Experts of a small language model.
Size: 9 layers, width 128, 20.7M parameters.
Experts: 64 experts in each of 8 layers, 96 SwiGLU neurons an expert, 2 picks a token, a sigmoid router.
Training: 661M tokens, 6307 steps.
Below are experts of layer 5 (counted from 0) of a mixture-of-experts language model. Rows are named router (the router's row for the expert), gate (a neuron's input weights, with its number), up (a neuron's input weights, with its number) and show model dimensions 0-127. Each number is 128 + 24 x the weight over its row's rms, rounded and kept within 0 to 255. Numbers have three digits each.
After each expert's rows: a language model's description of what the expert responds to. This comes from a sample of Wikipedia text that the model never trained on.

# expert 25
router:143165157155134176122127138107136121119143164107115147143073162139158153089155147126114119110147053074153108110140086120159121110139137154143124134102150125121113091110138099138140127113136107083141151112104145142128125118087113142113137128093141104093147129169100093120143126078099181137164099130112114124153106126092132113169149143162117112145099108126156130141085132139095136096129
gate30:145107082122115123097108115132134099095146095143148139120109086088118135152120145103140098144127108125112123168161147183105093170150138157103123111130106102126110122163104155125118097112127132100144109133154139169092132090123171160165133111144137122126117142156138173104155144138124108151088120120156157128168128103142138105113173159093106125105139109092103088138116185141083158114131
up30:119137118124098113130133167144126193114159136150109106106168132153122105133134114154118160117108087088116120137195102130123143100146100168118092151113147142163111104165088110109112051129122091105125110093156105142125149119125118136165139146105135130112092080098155121115084134102149117123164134144103114138139127109152129160121124079106118129095104138139107114120125116126145175105103
It responds to: Copulas and adverbs. Auxiliaries and copulas like was, is, has, been after it, he or which, plus adverb endings such as wid-ely, mort-ally, and not.

# expert 59
router:127157194166122140125135146134153130118131111137112169135128146145159139093161103137108086146147073106163113115135094084124140101153144175166077121088142125116098106111206155161160140147149083100114129104129100093125144113122090158133147123138144140109163121134129104115109127141077151145116134154154109121106132141110122130150141129132116135143090140140128100141099100129147134118163
gate4:132149167140145129155118136162118100140157146108132126146126113113059129106150121098111126126063137097167156075104156143145113189159129162139139127131094169134156147135162135116158092136129097111118113112104130131169133114084106128109133117141113135117196106115175103112118103108096106114108144165114102136161130126131132158127178096116133148112099115106137123115123139107121114150093
up4:142115125144107123137139130150142105109097099087094147105149138110116084074155155104161121092140144174120137093102120140084103128089163082136111110116146065086134144100124159106141142150164106155123124119110124145148093126117141125131181122151128126126150117097108119129165084092115157134125151081119135118113136123163139088124120167134109114130109113090093154114164114125115154094110
It responds to: Family and biography words. Possessives and kinship words in biographical sentences about birth and marriage, such as his wife, her father, married, daughter, born.

# expert 37
router:117183154157152161116153170152172108129114120121140145123087150139125158142159143093140086129127074144123125119189135103135094116153151153134076121136137144115118110113176123122158130084141112100121153101145091152127113104097104136127131122115168116110118129105142110144116157097064162147115066104153131115104128105088092141130163135163140136118134113123139127162107129122106131136145
gate1:120122164153112132151120157105135104087121123145138136101121120166158128100131131093069114126145089118111155114150120170138109102102125116140130115165168174172139160169122152105152106104092128148099168119101114133145132114103129091145102144153116140131084113137155141105086145147128183094128133098137111135154117195144141151143184151151164130124085127132134139116099113134125119157123
up1:154106099133125124085099119096096141089128149142084121156170138150118149136164158129133134121138122137117167169112127111085128108129116115169140126100126112164097100125099127131146141115106120134142144104146145125128122063184102127114161141095103077171199127106147144110124097145135097110130077142146119134144167091158109131126125134078157150154129134130113095127133104127113106135105
It responds to: Prepositions and gerund endings. Relational words linking noun phrases, mainly of, with, by, from, plus -ing endings like playing, winning, record-tying.

# expert 56
router:122147152200118145072113166136138100156119150134107170128124117128187155127144133134100110124130117084122141090145123099108113106144152165149117098115110122118088120111147118152122102105139119097120158069138118098114143118120110170108123129161149118119168100120128135133109100144094151103143094109110124081122122155081127147112147161177105121166120097128126106153134111150152130080120
gate6:114129124167099126096103181104120113115094091098130141136099090141146153155113110151148147112099168087090145143163098107146122148105125134163116140136121091099144109120124093144145121156120150121133154171140152092109111125065126130164136131150140104124114120170144116140127108135114155144091112167078101120149165118107159160139110149112099139122115142148102119113161174140102086087128
up6:109146156138152142100166092154110140102173101094116158121177137113105119087092147141160106127188153122110122141116150161105122135143119148107128077123095147124147137092180075123129141139145127154168121147152111105117131131166138121093090090135152147142150112130121114146157181157112095119115140153144185147090125131135126114114139141112167085133152132138145122121134129122130165157133
It responds to: Word stems before -ent. Word stems that take endings like -ent, -ence, or -ently, such as subsequ(ent), conc(entrations), per-man(ent), rec(onstruction).

# expert 50
router:124172115151135125135119112127131119139146151105122157112101174161204144123142132114130132094166087055135134108157094107132115111163156158114123117103176136109110126136148093123162098120159067096131124133103098121129113110099132185141093124091140124123170112107109117130116114104108143146120148123142121100144141122104123146109165145157105128134091099123137124148118071120125140112156
gate3:110093162091129108148141127125107118118118137101192116170085161142168131119098128135122137140131121130103133097131143108130140091125125110126146127119133112123149150091151148116102145114120112114143130155115104094118143110145149162134104121139125153129170081089170129152119097149123110149191134140097156083097128139149134119097164163157093105161141119158117128198127098171108092101131
up3:102122139124137131091125109116118093141156173145127170094098122130103134140102111146136082111131148126112112110092133102213154123148139097166124095157138113123131175108143146131138140092096178172141123125112155168126150136104099102136140137118141127126095148114155101149101150137173101145129138118103145130132114141128133125144079158140144141089104184151115144124101127093135107081102
It responds to: Verb stems in narrative. Opening pieces of verbs after a subject in narrative or plot text, such as com(es), com(mented), den(ied), expl(ain).

# expert 24
router:146152145183173141114128124147150124134124134140105151122128135121148165133131136138126138152137105129165150141161125082146118129135142132157059070105135147095111110093144122130142085151150101119100166105107105114122136124116066201117132131126148133122164124117106080133133116078103184126117146106126133130130156129123127101134158120153115107161116143086127113165105089128086137121140
gate0:130151118139140138126130093134124158106080122126128107102130172134159117143145149121110147126105143111121141127164091111174107118142144080122110125123108164110117098119153132138145119114144083136110123095095183077097122074088130143123129118131143101144109123141111105117102128140116173166129107145125151159138169106168145162136148069127150095108128156070161163137157103162104139117143
up0:111151150120113131107113137126100131130144101153103094153104114124082103111155111134150113112152119171132154159114124130108129152149139125124116108119109143185098149072151089125160145105117148137124095115169099127104131100127105104153150135138149125139123104121143146125162164150101127178129103167169090113101089127134157161144140066113113112151143111136201108149143149115131181126141
It responds to: Taxonomic and foreign names. Middle and end pieces of Latin species names, author surnames and foreign words in genus and species lists, such as -idae, -ini, -ley.

# expert 38
router:126164158170121117122149107125153142115138128137121155095097124134192162091137120120158087164171097094124129109169130131097115143123149156135072093121109125115098113151162090134113133122165093120152144103129099122114122093105091157147080144087143095127145090132123106138125093120089157106134078104134103123140129132129119151121150137152101128141123099093125149130080106111131130084134
gate3:136148170155123150125142160091127133123089138118092157108118125105147129086135120123134100113114131127067142114114118111149139139102114152128113103128138144134100138121101111117154101129215135147136075150138144140112145095101117144157082159171150102117108144139122102120146120136080158108135125170121120130099103101151083101109119146103108136138182110133109092146185135165140095125127
up3:129121119171143139098118137152092118134088099179114099126126085148115142146152102118121108160157104177146153131128131120154123102151150128130096109149104116175101099134145118175163126152071135128108124149127107120132128128113136146117076134132101078070118109137131127156104124146141130147146085091136162116129121162133124112108100097096124078077145115124111098107106179136146119111121
It responds to: P and comp stems. Word-start or word-inner pieces beginning with "p" or consonant-led Latin prefixes, such as p in imposed, comp, dep, exp, def.

# expert 23
router:107175142167170121117125145117149149127148153129103177128075146142145137092130096114102126114141096115151120106169094081140161102187132160134103084118143107105114108092135129129156107138170105106101120115127089148135102127133099159122122127109157119105137118136129079115122092102107160121118099143119107095136169122107125151111152164133084094140110154125139112164113101147099155097139
gate4:125142097172151147154159143149119147123114152138065145120083161149117092134128119115119099148137114171152120139122122168095181122133138129109128101134147120118095142148171157115121132188161120100138121101164101125124098138121144126120128096100174164079120143126126106131116093121120134114113105137102138090146137116102138092119110120129096104147113169121129092186132115139063151111140
up4:123134047121141104158128069118119081108135143097091156117173071152135145152161128125149117138131157135132084111141133083086142131127122132105125139082170139132153154133124163124161130140114116133168160118175136131156139152104143127170083112156158129150085148101117133110119090069133124093113139097127105117149108122130144139121153118119110130105138142140133145115099122113121114109124
It responds to: Personal names. First names and surname endings inside people's names in credits, tables and prose, such as John, William, Mitche-ll, Nathan-son.

# expert 18
router:135164152189127128084123142115128120131154122131153173110081133116132134117098096093121102109141116063143140103172124100128149125178129135124075124106120162103117089119158102125141094143149115115135150086075071111132116110097123162133117089097161089097122133154114118126114136101085182118111141110093128109146159123137138115136156137152134119128124112106140136132102119117122110103148
gate4:116129129169123090108130153141120083135131072119125138087100105096125162116113111094110140125127101153128130150149173112161166100154148159145120179115175109132114063104114097138119124117117129117125111115089098104121135112145123140123106098094135074081114120130112111086103150087101138087114128142096169128127129091105140090114123113110113106085120106141108118147104124154110156118136
up4:106145158077135133138127185142170130056132138121136132154119129152145156138115131111161112073148146141108105139097150127134129066167134131093058129125135095142141123142142138112147137070137162106122118117172111134141143130114091134121123113131140134135099146141131163133128188126117111093133131147125101115143102138158148127120176096113100147115071145120144139124148133150116163105143
It responds to: Passive participles after be. Participles and adjectives right after was/is/were, especially known, founded, located, died, plus Preceded/Succeeded by in succession boxes.

# expert 0
router:120174161183139126122129168154149105141114138107161145120089153101125137122146083126137127115152111113131159156163129120105158117178156124144101110106129148119104113106160130124139110093134077129081161100108098146113146083088102153136138089116171110144105090158096121097112126108079145129145129162148090090151131123139113164136148154131135108162105099096129112134112107141110113145148
gate1:126135141149103150102134127091172172167123118101109118094129142121155109147138170119137130129110125135116144139147157147106087113132160096089090155091101089098110126121131133117123147090108137151053149108128101135079142092081156156127126146148130144089126123088168136091093160158144134135102130124143112083172161114102103126159164131130136132133137134114152131104161138143124136112156
up1:118119108122127158151110124093132155105166101115157148110149122144157092120132118118138095112137134139163164155134128104105131118148168101129147100125183119147080149111133157156148151152170136147134162077132102175101120114149089131124157111163124124167135153179130097115147122163094122079080148118110175131094110127116158129169112111100096130135129136152150135141089091113135110118115
It responds to: Past-participle verb endings. Past-tense and participle verbs or their final pieces in narrative prose, often before by/to, such as hired, used, fought, Preceded.

# expert 47
router:145143168173152126149127121123151127129144160128131126135092146156166158098130087108099151120176113117142109113170096111086119130163143125109132090136119152089097104120111137159172105103141093111119125093099083141140124114128093155118136116126134127097129127091128084113108109082059158138121087106140123108095135141099095131128183141131122121136145122130117113161137118095115136105174
gate0:147131146105151128126158120123111138132174142146099093168108123145150142106142108109107121105133093118110097100141070128134165116165115133120093119139072110101120112148143154170126103140136141120098138091104097157115111102130165132117125131133090163119106143098090179136125083124142144106122133127168133127092129130118094137128158166137121171127148119092133163190168164102118097154153
up0:114129144146134082132128118125093156135156132151153096120107119097085130123146117155099113139085149142120095137112158127140129167104143148135127146113139169127124166074129150098117130123111108121114144123150119134135094154163135161121099121092109054125131140147097139103103140164090103137142093112185092134112141132151152143132139109131157159129126126100110094095052169136117136098095
It responds to: Names, connectives in lists. Commas, and, hyphens, and inner pieces of foreign or compound proper names in credits, results and lists, such as André-s, Radn-ik, Heinz-Otto.

# expert 32
router:135173140181133100090117149152151123129118123146090125150128149167167181111128111135140124164126100135172152144145127103137138122134170134123127103116148121109144110129136136130126140085160123090107128107096137117151121107082123148156134137116192123097159106115112079154131121077086165107132144118113129098137113128111126127115166165158129101157100154110133168166078118125097149127164
gate0:130163113126142136122109083114130158109123138137105114055135158148118106124106146105098111112161137113140146153141128182098151063123123159102146153134154185112131115124148119148152178119162148095148108175154091104154121134087113124082145124135127120088096143135128166151140156097122124119113136137149084109144101169115151134155113138151112111154121150142140172140127137103135142160142
up0:151144096151124125147081158131111142156126140134128119082137101121168079149130126138126160124132077126119153110134155170138147125101144112094141123148146144084150115088126180117106102114133117115214133139112117111151115146127115130115136129131181141114128122149128147176152153112120143122133150165117136152151095129109129130180126148124129099159128160127170124118151170154116200140138
It responds to: Math and chemistry pieces. Word pieces inside LaTeX math and IUPAC chemical names, such as backslashes, braces, and "yl", plus mid-word pieces of long technical words.

# expert 63
router:138158143173143153094126143116123109150159176138131134134102145168141137128122121147124099124158116138154114121142125091116135149170121167145106105104134142105101103115127104116139128127158059135110144122112120115163141118117105150126124147145142162109168140107116101156115089083050168115154101138119117086121181107102127117149148136135094137165076140142123113159093103130098159106140
gate3:105116141105111146144116155120133105122149147114148090120147122094144118109085109167132112130137140144125138109106115125090138091116151150132103160100100139120121108098100109126102134093116135073103091155143133186144148134112132183131095128077101124109109130107083107127194136133089149113130127103133083104123171136136119097109157136150148148172124156174116157137121122128186099128122
up3:132104141108116142133083086121145184145134157095074092141124090131149118098129138137155137117159145140129102068143098154099158144146087144149096135125128123149146124166104116123110103100108112107155110143158129128108150116135113154170124093112139131130091149123132150126149139150133130089131130169176144150116158110181104140168113116129104096128110122108090137086122144151168078136142
It responds to: Romance name endings. Final vowel endings of Spanish, Italian, Slavic and Latin names and taxa, such as -ia, -ina, -idae and -ić, e.g. Nuestra, Silvio, angustifolia.

# expert 61
router:100140135194151159102163151111108093142128181152122126119107164176149128125117123135097125135113089144124104149151088100105136112175120182157129091111101154098128117128136131125170122120126114123160155113132098120151121092126127163149118092111169103079145120112136062108118143130070170116118140126142126116150143150104125112126143147161102140140126114127146147158130096117107136124167
gate3:118114138161147104158132142114116179147107105101125112074108143151149105133150103137105108150100121114115102140158128100127155118102146163105107119170093153150104143099130150135113180132104153152196116123113175124145107079115130172112126124113097105105140158174108119123142115129097137141114163120150107141117159121127140159118194101147120117137124153164130154133145102148115178144153
up3:126082124105157151155171105149126118146135106120114112134136110116151098116117137084094099122110152082121108124148152117098154122136110139101147152151087137159132167120103104143146188137114139127158138120123114137175065112116085138136131101146161114104157137164128114119126126167136193122134101102084107146147142137116142098122151144123101152147099152157140157142116114124159154118193
It responds to: Foreign name syllables. Inner syllables of South Asian and other non-English proper names, such as Janata in Bharatiya Janata Party, Saidpur, Shiomi.

# expert 41
router:159167153184125138139147126143128088112129125134120134093099130144185127130137140104114112104119071060143100110138115136104140145132133155132116085115134174109126103129156115132143131129176098098103126106108085103146092079110116149165121122091125113074154144121103134128129116126074147127156142093128118112142193108136131125100150139142111097139124114135141126176110101102110123131138
gate11:133143098141159110115162099127128124109096138154110060134058110125109113116081120101142104146121071145158123121107151089137083134073119122105134149133127167092096166147170165117119092139110149122105141121122126085148111126103111113126137108135155133110147147148113138144148089086103146161163153108124159124138137098138123104110185163127137159144102110142127124135131120105113114148129
up11:145101158136104128132192130135144117152125130117109127170139112105141153150122151143104120128163117134131128097093102108161149138173154140135103067149098118158126110165070140128103103119107155141161132133149135111130123139155168110147126097147088089134167153146133122097121085153093106108115151100119129139131141143163136119110147102178155111116160136130098076117158102093092148098118
It responds to: Verb stem pieces. Opening stems of verbs split before past-tense endings, usually after was, to, were, such as achie-ved, impro-ved, appro-ved, belie-ved.